Weights of a small mixture-of-experts language model, trained from scratch on English Wikipedia.
Size: width 128, vocabulary 8192, 7.8M parameters.
Experts: 48 experts in each of 8 layers, a softmax router.
Training: 248M tokens, 7554 steps.
Below are experts of layer 6 (counted from 0) of a mixture-of-experts language model. Rows are named router (the router's row for the expert), gate (a neuron's input weights, with its number), up (a neuron's input weights, with its number) and show model dimensions 0-127. Each number is 128 + 24 x the weight over its row's rms, rounded and kept within 0 to 255. Numbers have three digits each.
After each expert's rows: a language model's description of what the expert responds to; "comes after" lists some tokens at least twice as common just before its tokens as in all text. This comes from a sample of Wikipedia text that the model never trained on. Tokens count by the router's weight.

# expert 40
router:124161123156129105107155094130126111148108108161142135145181152134103090137180114093126123126201120136093141186103124160157109142133101122147116139139179169146134140154151142151134123091142093096149143144103163120157139141152142127128112144101119149151142122146123145122153100144125137087140136118120153139153173179169097100111133107123136114135157106137098158151084129158090121120114
gate3:168115133129135132120161129111182124115076109189121121050161119111121163152115124104151136174155126125149139105123135141137130127114117121116141120102145109132108157187149116127095112123115129103158140153124140102131116115154142121126152125121137141114088126145123143120148133110127161106094068090132131130144218184104110093150119136152159115122129118105122142150097115105108120156137
up3:114130120146121127109095123146130117087146141145087127122152122144152182133130153157099102096111126138143122136138156140134148149132120117051084148090142138116117117129165148128131144135106142168134166155169125135128116088153172165131132127131113165139142116113129156141074137178117103150109113112117138130128107142154094127150163152158180149167103181131109149093161128151110146107084
gate4:167120180175070138141156098117137085139092142175183166125128131115122133098132112130147118157109142140135084114114128140126117120139121120150142158120145150115107157125109132109128097127094130068151158154114140116138113120167155136147170120122094089089135125141141130092154102133120119139127159105135111150149156085192103101139102126155168115126143152104129143142110154129090117120164
up4:133156144059147125099120117068112130133168108068101145094079113141164108142123120102099106095111137168120098094114126150119112121144101133101135159136140143128156142140120120100103113096157148121176129136130126129124146156119107144110105118161151131176096080116174162150115136142141135124106113153130136150106081128110139134141175144124138140134101106090122162123167102126129144159095
gate5:152176140115129110146159113090166097149148138116160148148083141112130094119154124128112121104145144126134173148127112141116140101133090142111098144182155156109136137157160106119086079160142094119132126138152141138164131131140149123103141132170150145139166144150137143116130118103117160101114114133107092151131156196125070143164135101139126133087139138120133139076088121151115136127176
up5:170081101143162157153082132139103155108085114131135119115145111127100153119124149117119133134130098154137088143113100119163148158125129093140138112105113122141139148123139103089142179130105143128129115113124130132094111161083094106151109165108114062159086145150120130117159159132127124157137120143151185102149124090155136102106092140078062122125110133129150125162145141145123101133125
Stat table cells. Pipes and number cells in league and match tables, plus units and symbols like %, °, $, ft, km.
comes after: "| ", " ", "0 ", "1 ", "1", "2 "

# expert 13
router:113168137131137127120131119143099112140113085129119116140135160140117111169131081129098084109185126140110176134099116140146108108132121109149107159129154161145148138159137147105140162108158104117117139139106166113145157168155152136147088152120147126167140127114121130130176096146130140107162094103092148136158135157161104117124106119084134102149150127139118144186096187148127068137119
gate1:093100167119115121150146141138104108103097109101129145149107111138137096154118108124153130135179134137140172095141132109116143079086165118151148114115156138087152144114122128098135117153140127126096147126153171103120103126130133093139123138117127083180097061088087140088164109148139129133133117091133138155156151148126145132129120122115149114119101124177130142176127176116108086163145
up1:132095120132159159134073126115107131113133107090122103116102157141132087116157113138101144103089123117066130126135158132095141122137140124134117130132085147155127149118111115138061159141121121134146114146100136165146174152110100140128137172127093133170124101080164147134148139135115100118157145200114085159135134141111140140148117121129118174116119126104093117111123100085113125086095
gate2:095108134146163129170128142132115111130136113115119083130120161110100107128132139109121178155140133129158129116116135145111091132110123130153101159135150139148142067151148148081101132121151117103137092107120140172116156139120199183152104145109089100125164132139096139126141109082186096146160140117091152127141115118143124172119109174134116106138164135132135110124095134148116114176146
up2:092123123147123146165132175139105122131095108099171101146135124128131149128112130106139122140126118095111118089088081164085135126133148095154085118159153100161143150143120176109108136143155128146115109095132154155147134140166146104118164132131122083135181155115156146145147098131160130130126155137129140085104115055123126109145144120095137150168173098116146137115080126141132136161117
gate3:142134158125127113159145112109175073106081132134135095153141161133100155101160093139106097104150136142161138124090134153131096103141144139083101108142114167133100104097135149097141162095127108130114149133121123122145129126104130110080147145080166131141116109103139090151148148107140133136138141126088153115143146162154134198153108146132156127176133146116137101135116165156099114133082
up3:117103185073133155112134123114105125171087141102128099107112103115137109114102114106136113138121147103121142121151152136153114108144142125122139120109167168122126117141106124075114114142113141110183118083123081137110089148131108187187182086130130125127127138106133142137107160083138159130138127128160126109135116120129093112077154144156095106142151088110121145106101119123149104098152
Word-middle stems after prefixes. Middle or final pieces of ordinary words after a prefix or opening fragment, such as in-ex-cusable, Or-al, spec-ul-ation, inter-f-ere.
comes after: "the ", "a ", "-", "of ", "The ", "in "

# expert 23
router:131149115093134130121163114165114108158083140129146155143126126137093087130133129104128091138159124136101128182106125149139113149138117069158120148117134154148123149167136150119127149128142109087186168169097175118144146174168119124130106143109141168155155145151124145150125122155135147072147136120110165096159134114152112101107124090114137130132165123150089128125109137132117091131074
gate2:130158123109176146124125157128154106177105145121157094147079150140127134111107129152125120119146141108156136151105127143101155162137099086181104118110140094136096075119162134146135126114139146134179155119119137122129102114120167122128120135150168133125162098141145150117104152056097156089170119112134053116148139125104131116147125125129143088108145106154106144137091133141110146100125
up2:095095087165127131139113102187116153110145127106126134097135106129099152110107130109120106100086171147158154155102162090144126112124132114153158122130124119096122119101148126173125126125165113148194147166134133146070092164129195102112128171123136122122125084128104159119123142111107139110134151153148144125101103159114114127137164137105149135111130098129162093110120120140154170124137
gate3:105118112155135138089144135156094147151100136130206099114109148077131092150136138082159131109178131130139161137123140120136154160112150126109169165162111164114135121137142149173150103107134112128150112147152114135127138160149173145110147097128172134158082122110115146122120108128109091121141143140120112140135134094122158134088108144120132070149137097142099118120094144122160078154125
up3:146127113113122170108161163116145126140060145100158142142084152109135088126127139130144134137158125125123169111121110126079107188113129096143102142110116145121101160091117170109136161147136141119149129133180142133157135149173078116122147091149123133129117146155131155146137131105146144091130114158151134173149105126114132111087115104192126146103175132159118123098150133125098099128139
gate4:144165120168111146133103109153131150114086160102105134131108103152112104124142176175137104122121130157133133108111097123136147137123080136119119150128080112165153127111175142117123119159116122104161105176092125135116131137169096092131141148109124135097100135143143083149132170108138098095177133134119106127126096119135087116114155095159114127129150106125068098109112156146114074148158
up4:159132135070161173119158122103140149141120131129160121133127115079127146090150143128156154121114081149139131132150117124143120124097138111150152146135145125170133118109146073123121157149160148118137143173138103129111126135097110172136134144163145155174175081149155160135124127126101136131082136115120176190155132112125149153106120149129140114140095082190135161122153126152141126139136
Numbers in tables. Final digits of numbers in tables of vote counts and scores, plus some name endings, such as 4, 7, -os, -io.
comes after: "| ", "–", ".", "200", ":", "A"

# expert 9
router:105132133105103120106136128166129088160121114160137140162142187152134115137168106123108099107140155126124152147130109144140095131132116065146110144151154128128173134151182164145158111128140131100128139110106140156155155143134194128138117130100145147132145110124108128158162091149105169120145138093127135116127136158167080111125106096108153081140128121135131141157065161152125125108088
gate0:085114111125126115136100124129116143097082117161136100106171128141111121140141107095106106084157125104167185082105092097133141146116091128143132147145088085115133117105108116102115148109112133114121132100105109083177113141132136114148138141122118134148117134103104146134146104083119125077139094138105158106112103181145141155096133117125176118097151131114141135114080170122151080118133
up0:141154140074143148155139178114142134155102143115118108137179160118146148117102090142134143152124124107156121176131124105115159157124106106103110126093128131134152125115152119168113134156102111096113107064106146142164165110116130106170123131146122168096129136095169132115156110157176160141185139127114125141148169119120120099131114140059145150137117142118120154134083126116137146136108
gate1:131118177097086102097167087113154137162125113126141118161109126108148125121149143146100129147192135116125164112140136106092124110131102132097152149168116155108148135163140131155133148130137142132133126107116168111146093126139129118142134123086173132095118103135130083128165118145128135113150142105137143115117174184156117125106120120139105082095131077150173087152114150157114124187121
up1:130144141173136138182132113159161192112103135109131078120138112114125154163154121102132141149153087159121090140129097142111103123145109105115115091129132151111109138162082111148120119084126104108134142123131120086109094107099127097123135168120111124099129129124140131103119141121087137168125099079148108072121147114105144144118096151130084105147150143095152139147162155151122125162174
gate2:137160176103079113137107097171131129167084098121132175113126140144137117162159168109139177107152134136117179140117115095129119104146127136132117099130121096110103171128116138131135147133116119154094137144162147112128130106131167119111142120142136161132117162130167137148100160150155106136107127136124143150119183125145121119118140093092128105158166180094158129130081135119134081172162
up2:142196101100129121172133135146124130109172133138117145103112134134114115100109085119096134095175143148138125137092104129066100157132105128121124124155105123099128161135117145174131076125118154143153125082142163104149086092128119116104142127084181129128164128130117099110159144118110176155096133121137128103175125147136115140111098130143145100139147140130128110097100161133133114171156
Capitalized word starts. First pieces of capitalized names and words after table bars, commas or headings, such as Br-ack, Le-ucocroton, Py-ruvate, K-ampala.
comes after: "| ", "the ", "- ", ", ", ": ", ". "

# expert 41
router:114151138129133130107142093152115108161109094158132124127158156145132136165160076108089103090143123162123154133094113144144107093146073144131076134126154151131122135162165145109136156091151112101147130132079133143164113164144150144155110140112159126155123077130129163133171114128097136121139134090119135117162158143152110136098128117098172119157158096124130143160096166158091111139129
gate0:146125137088132132087114143135159121116132132143121122111156114121129135109170116084125101131122098149204164094092103104103079094107086123103074136102166182108075123136140163117158157121133133129120119132126162111134139135143124134157132110118100120124153137122188133146121145156125095123096109090158131179140139148124133166101122128123139115176121142137154142128135174126153150137111
up0:126123130109164119110129197153142111073147098145098097143111146112128111108124084171148121127138108117082107166153137131155167181153119128183149156150111116148191108132152094120134153125131097146139090167166147137109157133100151139109164158127101125104139120141117146127115161119134143155099117173107093093129130122149116138106144124140112118109111145136096127099128149125130089160123
gate1:153130136127119116137138108125141138155148108118109116152142147157136159153164121133086121156167119160160155098149182099138109095179105134100120137109162152124114063145093174135111121131162147109112102122121133122110112186129187164124111079109135133102126116119085145107114140152148176110131106080137128138145108130139133116099145119149126093154134105145169131144175147113114133125105
up1:105171149159103155123117149140123123140126159148137154153113110120146096136138157099131186146156087126108098174153134150163165102110116130143114124110121128108120185170101121088137113155151135140129150125174104127122154105119123106119095144105097157133143170163140123154102152108125090118145107151115172109110068092125119125153133113119137117091182121140159124123133100136146150084156
gate2:130147114156108170120111127176133115112132152124128076126142138133125133156074112139105104102113145126100124168110150102149151130138098139121105098187115127094110105169154152093190110142130144130150139113127145139181115147118163117132141128120092077139104109113131134144134073146168137139142176169119155133141123104112106131117141085155122128181112124152179151134125130144111090109132
up2:115140127110149165116101138118145145140114134096131195123179149108129145166103133120127113145132141121124099116134083108113107054143133094129116121120114120105122124126137089150196083131145171092105141107147134138139104147118082131170123144153136103164085110153104149073139146130122143155126124124091093118120141129110137143124120114135088108133142122109133127139105128129097056120168
Word-initial Latinate prefixes. First pieces of words, mostly Latinate prefixes or stems after articles, such as dis, comp, def, un-lawfully, ir-regular, vol-cano.
comes after: "the ", "and ", "a ", "to ", "-", "s "

# expert 29
router:112143172135117124104151103148110105120128113130145128149154141145085113169142104107103101097141135141114150146098103150150130129135066144164107134111137190127136181152102144145134158109130111105149130137100156125138177138127141118131134135089134149177174077139091178143166119135110156104158130113130150097129154149150108115123147087129124083143140105135084153140116121173105123109105
gate3:146090139140119127125104092125119145114143114130156105144122107158143086154163160134084139082142135170126164142135120145128158099116065143181129123105140149074134170151115116118128137090112146109123104112111108087134144145109114150070144146138128150124163090121127181156124112122102129165166124117168161116133148136143082122112150146174099105076131137134130122152145132143126102131124
up3:135079143136137143156069085122100096137148116113134116116106122139111149131138135125090106121134149137156162121099104092084120118106105114163088097104113081124121124148113116136130127104127100121121149141104147114124113127130169129096193128125098144142162156140110145136077125123126146096154097097101144140127125102171099112138130162172169131083193124142118110169155131103155123134133
gate4:150150167128107148117141125152137097094140147093162135119114121128157150167145091107110123127161170143104156076148093123124145160126106184134097119099103166107135198138107138124120162114150073126164108124070149109152125138106131126102170143116111124109170101106134146127101128127106159152120141136135109108121135134100134113146117128142130075153092118149129129088161102144095123140113
up4:083122140116128145089156154130121111126122135144163110122121133096202142182128147124087098153144154149108134135095140111122117114107139127154177135162120138127116155117114056106082103150131111101146076156141112104084164137144114134134138142117155137119102134150113091087128111101123133143151136101136088157086135115123142111123149113123124117103126090135093153098131156176115147108157
gate5:154126173160107110139188131142136118129115126133164132121162136133099147165146139114141162106133131114128128075094127144148116158148118134099113089118129171125130140155089130146146140143117138154148116112118136098095150102119117130112112115118147078163166106152090139155174130161133136167107121126146104100146184158126138156138113106145096073134100109109101117109115078153115147089078
up5:104125102124139112109165143101144089117150091116158103091105162156120091143164135146163168142144147146162152106100125107156133137144135135121130115146117146132129125122149124102093122125145148125137143115125136100115201193132129079139109127155121091112155146124128095165096131138095145119144128148110147113107110166099153080101115101142069102163115141127155105165140108087133121168141
Sentence ends and headings. Full stops, closing quotes and paragraph breaks ending sentences, section-heading equals signs like == and ===, plus some mid-word pieces like gr-un-ge.
comes after: ".", "\n\n", "R", "s", "G", "r"

# expert 43
router:120154164119104096102147107179110108158096108152141134151163141158108064124149111104112090108170146176122158156101113145151100116129116127138109144113159145153150148141130141124118146113160097096162152146107143129164152148144154136137096141103139150138130127131114183127156080151105144105145112106106156110160147136152115109097104106120150087145150130140097144156091140165117078119120
gate2:135136114108084125090138123173129091156133136152131104135177126154144138123114104174113112102149117130168128058132162127157099109121160190118132175110131132119135123110125154149112140097122119127133108100108141144092123109151138143136163118094152158097097111133146189076170115164094152146143135111114184109111151099161111146100092131112147111143113134113113131127119126125134111140155
up2:104109141119102082100111101154105131139168139147131111189139107147106082124133151162161132143155151158124133113156111115092131126114132113114103126115128123138108127131103132158105103133100136137124125091114129096141130119151139092163145121094181162118086115164148156042162101171106150121133144134081152139147106112128151126157126148119168101167100116125149123164104132132141123106163
gate3:123111153122119139112132107135143140129085170129114161139129166153130084118146146125090153113139178145134143110164090090093146151102126143149100147117146124106150117120123128116128136094141032079130116100115104139188126123123157175094135109136128153108122117130143157104160098131101125144106134093099146135150156134159153165110119136135139129114104162121098115145086118135142132086166
up3:148154123200167151134166104117154124130110154119119122111145084157132115099144136084134105111074119139116150120121097079112105129137116196102150121165131104175140147134120108131150147111135151126133136128185083113160112145154133089123153135112161121158131150108093113134149165098150117079081130152160128114131111115143145124137138154104148105112168114147106136158122122139122118152106
gate4:185144113116151108117153125153123104168153135123126094132112145155106115145109132141127084097089154138203123101113116113113116156117128122107117126111162109111130132083137122145140161112136174173118142114085139130120124144161135132132119139153121119153114133096139128059177084117130134144156114138139156121127107130153144130087101103116158099104167147107071140107098130152154086158118
up4:131072120086108095136147139110138118155064149099082120159109151113079114130129104099143094095126120156129113112126076121118112157108124160131110144138110122112124132117145134077077157100149110146133172086116105166117119129161166152120095139123137120107115145116157085083161109100134125116111092125124119119133156125096125132143107156130178115118166128105115105170125141156141134143144
Year prefixes and infobox lines. Century prefixes of years after in or dates, such as 199, 201, 202, and line breaks and dashes in biographical infoboxes.
comes after: "\n", "in ", "|", "201", "In ", "("

# expert 5
router:102145150137127087123157118162108113127127135135141109136140140165097107152173106117141081089151131127117154130112118156126127114120104112131111135119164154167146146118149126143170135115154108082124152153092159111148140176140146164170088164104146152132104127122120164137159079149072159103151151104103146122152159151137116111095108116101127116141153120164122165141070153148126095128095
gate1:177131148116118111112109154181133116148088160141148095139133114157149100128114153128147070166130131106102134167129126105121106119098110103135120123132200125110089138153125139132143127163157151122110122160137127127130129100175130131185154156111104125091098109113124133169141137120142111111105163081141152094160129128104087159086138132126117110106090107150145139155095129137178135110112
up1:098114112155094126170124106156130138125116116156115135131084094174119107153145137145136116131137108122155147137101125132129123117125136115158101164144108131158074113126115135124131113148108137103119176100101073084088084138121145098131144144135122177095064154100123156197146116118134115140093143139149135144161166130140110130150128139147097120128153121136141149089112098112174124122075
gate2:149128138151111124145142080129062121111108130127126114083130136122134111101143154111161133114162165129148136122141100126127148149098109130136139142107138125118092116084142150127166119111099093070107151116143132124122164165132134122126131160134147087086065134134097167127151105108120144104172139132172162115111110144165138106139136100154103106138104143152132164142137126122081082154073
up2:124106136144166125093141124105124120147156133116109092107097085159112114151141083131132150101137133123138163140114152141137118128122128141141159121095163127132133128106156104108153171151135115084106157141155093107105171146111097107161114176117117150115099117097156129121127121135182090135100138101167145151107121133102083110103136099125129107137064132117159156126141135185165114186141
gate3:083140128132117106156154150147109085124141162141144109171096126180110133143129066155082108106187130122110151127135162116122123126121102141119122170119140160163141185116106128144123105131114143134119162095101115118124088155144129118133139125114144084095128113141114128160173107126106078117141115092135130141191130126152126123166117152090130133090136115185120119139093132125151113140129
up3:153137163117141110086107106146108154142089126111144101129116162160134134121106135114106107100099124106105136115096131131136127124101130099153112127151136151119096110101149060136141112139167129131152135114149185147093120150128187184131163113106178163140194108129133127113171172129117146134097155110145105157128105081139126155121137131124096157106123109112145147156153126137102156149141
Year prefixes, medical fragments. Year-start pieces like 196, 198, 201 inside dates, plus fragments of chemical or medical words such as ery-thr-omycin, dehy-dr-ation.
comes after: ", ", "in ", "-", "–", "and ", "In "

# expert 21
router:126143150134083120103145134146105115161085102136180169146161127143111110148158107101133126108143134155117127144113113154178110113121091119142103152105145163132141136144143134120102137139141099126157166155107152141152159144144156190149126133116146163144131114165127138144141110151099152119173149103090152099175156158165093124121102111099148123145145113141101173150091154167104110102104
gate0:119162127111112136155100077128119113136106093134137126137183111157134167102110137096096138125137114160152142088126174095099120092120152148096081161135085110114144132152187155157121136113129116139136160156115149118111127115137149139138136122079129169110158089145181152110135114136130136176140128131135143115176129124148143142071077159132109154143145096121135161116125134140121134125162
up0:137165132110149113079122155125174124095098146136061117121103114111115101181144185122116134133119164079099128159171131137127171171122139135104136099156177115144151126104165138125150130127137093130145110096098124161158138144135115121091100134157134086152141143091127148153132139132118134136098099113150095124126147123095150114120185103130136110125074145118109122153146099125137121125140
gate1:116116142127110138121112155080155106131159151109126171143130204126132131124175160133163154164127129132091114128132121124186182178105140151138125143136143127125127126090125147112099142098142069148133124105106110146125136107114125143104143111135098142159111148094145168121122124096148110118117117137104119133140153080151110073123129159159105114128105140135105118153069119178111122096131
up1:155173125125124076130134112084153138168150128150099123133128151130102088123121106139111124096111142118149149130111147116085161129128159122147127146148086109169130118161131106108124123109148128105111129136112131136110128173192119076169134107099098113116114131164089121094121158110163092096095129145140116112102121159133167141128125089100157144094104133166151162165159092135100125142157
gate2:130101143101114141139126180156120112158087094105169113152123109082144132167151166120130170122127150132196104140144149116185119177121123133131124109098121127153151139147156129143107176119152104187153169094104103113165148155126120119094130146165143121101163096164135151099141132131095138148157141127113100100126118134121093142135110139126115115129142098148135150177104113118125115125123
up2:074078150096141172139130138125159106146139093102156148120114096090101149109126137118148155149109143155145115120142134102212092145094126099136152155052118122138109198126130141148105096134136131147147133134124096088158148136115128124160129116123163126078163134151162137101139114148113128092125121128139146117151114117135134130118102120125150161112143123151120135150139173126109134157128
Headings and common nouns. Title-closing equals signs, words opening a line after a heading, and common nouns like team, school, government, Location.
comes after: "\n\n", "the ", "a ", "is ", "The ", "="

# expert 7
router:086148177135087138099144073157123101184105098124130137136139154140097134153138086142092112110122130169094159140106118144146110102165093145149104138124150143138131140169131127121108144073134101110151130129106136160137128165135159137145114136109156130141109114134116150135195109136113136108138136089123162117135148150192120117111128102112162111155170107143122137156083137149094104114115
gate0:135153133133146114141129115125119128160138141128146131135137148091097141139110106131136087107087166125146172147116128137111140107131104139108163136150132175063154171199128134145072136146085152077109113099122128142148126161156143136108160104117113111142088131112074167139096105153156124143134108150121131119138137145159129118137123153172137124128133098178164129166109098129107137167132
up0:136123138072081102142176093160103130157106127112161122121137152154179118171135129117136091124122124112106148133103133105140118125130116142080155128147129128137110133084060161146087165092129110163086123149128145105095098140128102093107092114139132158134131124141143094142139078125146140154132128133134129120133141077111141127107162165181110143103103133173131117140138124098125102137148
gate1:143148115149101142130168071101108132184102124128147125134122182144176094145163130141165094141132102126123096119128160124114150147087136123111132136156149159113098149160116097141136117089128094118120127115133109123161112145121134115165125118110112127156137111123113132089125132144124160127121099097146157163181131173175114088098113087126104167132125093124156110158115097147137169134172
up1:113135182125092147139148099152111137133127092122160085119132142123191121141118108143121067158149098120122143060147133093081131116128102118106120119132128096154150151134111120100099153079147121152143145119119122161138103143099139124152139144080121109141086142132111131118146125155143124096144126150183151119116131117111143084131115130137093124119125100119177095133102139117089087178118
gate2:144141142125148123109137065188135113170090119141112100153103130109159148142162153130112084137148106154176138163096110106124123112153159136106134108073095082141134133178111128114096151089152098104143126114131134116186140103128148123119112115122141123078117092124126111139108147118128142134145085127120175131144163101159186124110116117130157147120126090104140142130108104138135109133141
up2:124150121159116176133117151074111143125140136130137129098141113101114123118109172119125110158128143135147153134139080133147130129128112153152145122135057133147158122137120086098089138153105117114115122093133123087169114135078106075106088112101099148156105108123101144147134111130157131107160123116150153153118123119070081128135144150125126150139118114075062098144143137116137105099103
Word starts after function words. First piece of a word split mid-word, usually after the, to or a, such as exp, cont, resid, necess, e(at), plus years and numbers.
comes after: "the ", "to ", "a ", "and ", "in ", "("

# expert 17
router:115143151111133124094146099155129099165093080141161147136152134124092111124155114105106109116184144136110152171093095145139120110153071108130118182122135153126121133142157156115134147102146083113147137156114144118150146172141140133150113148113168153135152078148122148164149110138125139110164102105098161113153150133159126118065131119127127096153148114170117140141123129165092099117113
gate1:103155161146140139134121101120140126166093090139162163116151135109114114124141137140133117086149183126072131127107121100146127112120107070078118138105111154083112112137129189134124114129112134144171127131108121138109144159133127107146113120140194120091110144148128129143140115133116110117170095125117128125133147057130136124122132161099123075124101185115119130082144116096129109151147
up1:113104107137112117137093139126142126112102166129167140142198098120104155101163126118159129104110096091120122148157133144089145171107124167137129186157125083130148137153117121099136148089103117120118115171105132137142059114125162140145143114136109125081117128141105123087132110142120144119106105154119094163107129189147136112119122137157171154128157125099140160126114157160144130115134
gate2:133106158132127129122122123164150112087106098115167136120152157079090133130148127141101131146162137133157120156138135145137135121113116139108143122137121092094113123107136146143078163090109114110092163112097140095129150131086165105104101139143129138097083134125151157178135117146101082165179094105116163138161151120151120082132120151098091105138130149167146092154127112152098148090129
up2:122136097125104135168168086103075129139131111088098135145112129157143108132158106144108152090158126129163146121075129127121105104139114168101119114164133125115092098094137155123095162087140131114105104134147118134107135147123133116117158082135116082173163130165141125092122098103167131156121114126090131120125154112169139121115164163143098137126120117137119105139140145156067083158133
gate3:154113118116087138110148077125125064135132119127042124136126146146096178087160123118118100093122139120128126126154123132113140109164076086122140128133116104145126119111144129142150124096138082108126099134144124141128136126169162157134112129100171127136141058155111094095146121128161106106113132106139115136112155105139121153104087119168103147102146089108148146130124150126096117115107
up3:137118150104166065157167133149131142104126168094153114127128115120153115091101117152085118157123120114122129151140104144111136139101108169146144143134119126052126183110135116124119134141097117116146082143157121134153147087144178142093125111129083145122180103115103128115110108101088101133112137129107163145113139151165114159088131094094121143131158152132153144119112157116088123130109
Numbers, quantifiers, table breaks. Counting words and numbers before a noun or in table cells, such as two, several, 12 games, 14 caps, plus table line breaks.
comes after: "| ", "|", ".", "of ", "for ", ","

# expert 18
router:107141116125072125107130116182134085138114107168160118152145163149124107130153120104091097113164150155113136170104103148142096151153103082141102152114140146137162151167149150149137133131141133112156142145091141151159154181149166143146119142103105123156141105119090155145165114173102134120132114121101140123139146137142100079136105089115127103139144090132112147134113150164109096097097
gate0:120111095122143088077148112125148107077127124159139105141150150116147110174134106139106136127145147107105130102113168154116163153113093142129109137162088153155118171094125117125106146152111126129160123179149132135122113170097100115131142129140103111143109109164075143122127109182162110155157146128076096157110098132116087104149131114153154144146133130143098137120111124134113059131120
up0:122102119145132172141108135143135108104108131131142118118168131163088124118138100133152143162119147140105150132116150098136146133136123171150108106183169131101129109138097154094098139174147073138110120121135116113152140133130135133088120114166158118076149131154150115177127103098147157131110145117116100126109139099128163126159060180140137106149114143162096104169137123104145126082091
gate1:128100081144072150132172148169117094149145164135138063130120148155133105119131105164128139137100162151148125133117144126106097108151091108162138110142132109125165122166165148108114121115135149144105097174142108133114129117131102147111144157109141125108140116142092124168171157160115128095134125136145078130168136085136105108139142116168133076170114130165130134164142123138123121116084
up1:088109099166115081146120165127113105113133104106116136108143124127135116089160146102070093142163133117109121137126105133165157168110121156133166157125081106168140122151125149125127107120141130138120116138146125115130114133110147217128108148145134124114130075135118104151131090124143087097143057116131109117107112126096112128120120136131121115085140128127174164089144090143116125096111
gate2:120071110174115117117151151195124090109145088154143116142158112167135090112122103117114124113184153167165094170114147143144154192145078131163130131136117125115151130146111118151144096161122123155123147147124151130112129147154148105121119143136086096099148138134114108147147089145088136157149104155117120117100106152076113127119116119146103115112114138126103145144138153119124084125112
up2:128099142146098145143134138128119045129131137132123130124151121125115120096162162114129134161172104186092133116150129127093154118112132082155121104124130139140146125135102123155147099175121142125099126128152154115093129171184137120163117102151128097052125122133068141137126113132136092105113132136123134129150143155114109083137076116158140126123080167118131137165149116129128123137105
Initial capital fragments. Single capitals or short opening letters starting names or codes in lists and tables, such as J-ay, P-er, C-ZE, Ch, Ph.
comes after: "| ", "- ", "(", "L", "P", ": "

# expert 44
router:111153181122125070116156112139104105153076142137133123166140142153129087130146122130118103123138141133128150136122103153139110111160111122160121148111150167142166144123129145089110124078145108137163172150120163116150130159165170137143126128118119151131151105114137170140152109153096144129111087129054154117127166131169112105110113093095154121158157111117118142143114156179120100119113
gate2:115154138129145113097118086091148115124084094155144088187123099149125111117117119107108122089183134114164118116150108118092120125095094166117153107108092133128145126157103149077089143080136125135155154151132126098136111116155102109128108124139157127082152114136131152123163108122125150197153142124118144119154156129155140156109126089107148121137140134095133125126087110146169098103150
up2:120104075084126111115096111122109111120112138157128152099072129140100120089159132131139129142158121150121139129090125137104095153144130140124143116135160108150133150089171155117119127139123115116103108125122148141118098135116132154138157147128120114147084103101141140131098161142149126076084092109173139140083087148156179132103136094098140091147085137158165119177137106123131102081117
gate3:162124136117098120130159153139140088132131127138155127095098111132102163142142173144144121107156144094127106123157130154111158087112140126094121141165155159166113124096168121139105146116101130123140171122096142128139104132099121141120133128100131138122149085155156140145127104136100119094121097137088170142147165153098142187134113149078146148149162105138138163113079182124144107126185
up3:136147137107152129148151144112124113148151136134130103151134185096154107177119125121120123104087149140161132108083083140117134113112125130121077148098136097113139151122163122144180144113118157091107063132105141139117134096153124137097107126107150100124138094161105137114118098113100145195177153112084103152101160073138129130115101140137118127107106120146137093115156141134147134118097
gate4:100137173151116102107138084152129125145089196166168143114152171135108087119170130120141082146169096138172161101117137089119139079106143094100143088116107096133145137173122108122148120153136124125128129133121161097148109088157179119125149111092114122122149097118171163142126155149120131132126123122113097108117128108140128137124153134153150134137140109129104114140127105143174120096122
up4:113146136121090154074084114156154150123125074134107124079120127142162122156136169124121122107122084116108134082118116116147147122121134144117127138113137136163161138124157114107169176132113141080108125124121099113177090107105117121162120110079151157135101138136123100120169125114107108139125175139118141084150143119131143106142127140128054121088158146173117138114151111093136118148125
Prepositions before dates. Prepositions, articles and "and" before dates and place names, such as from December to February, In 2003, Atlantic and Gulf.
comes after: "in ", "of ", "on ", "In ", "to ", "from "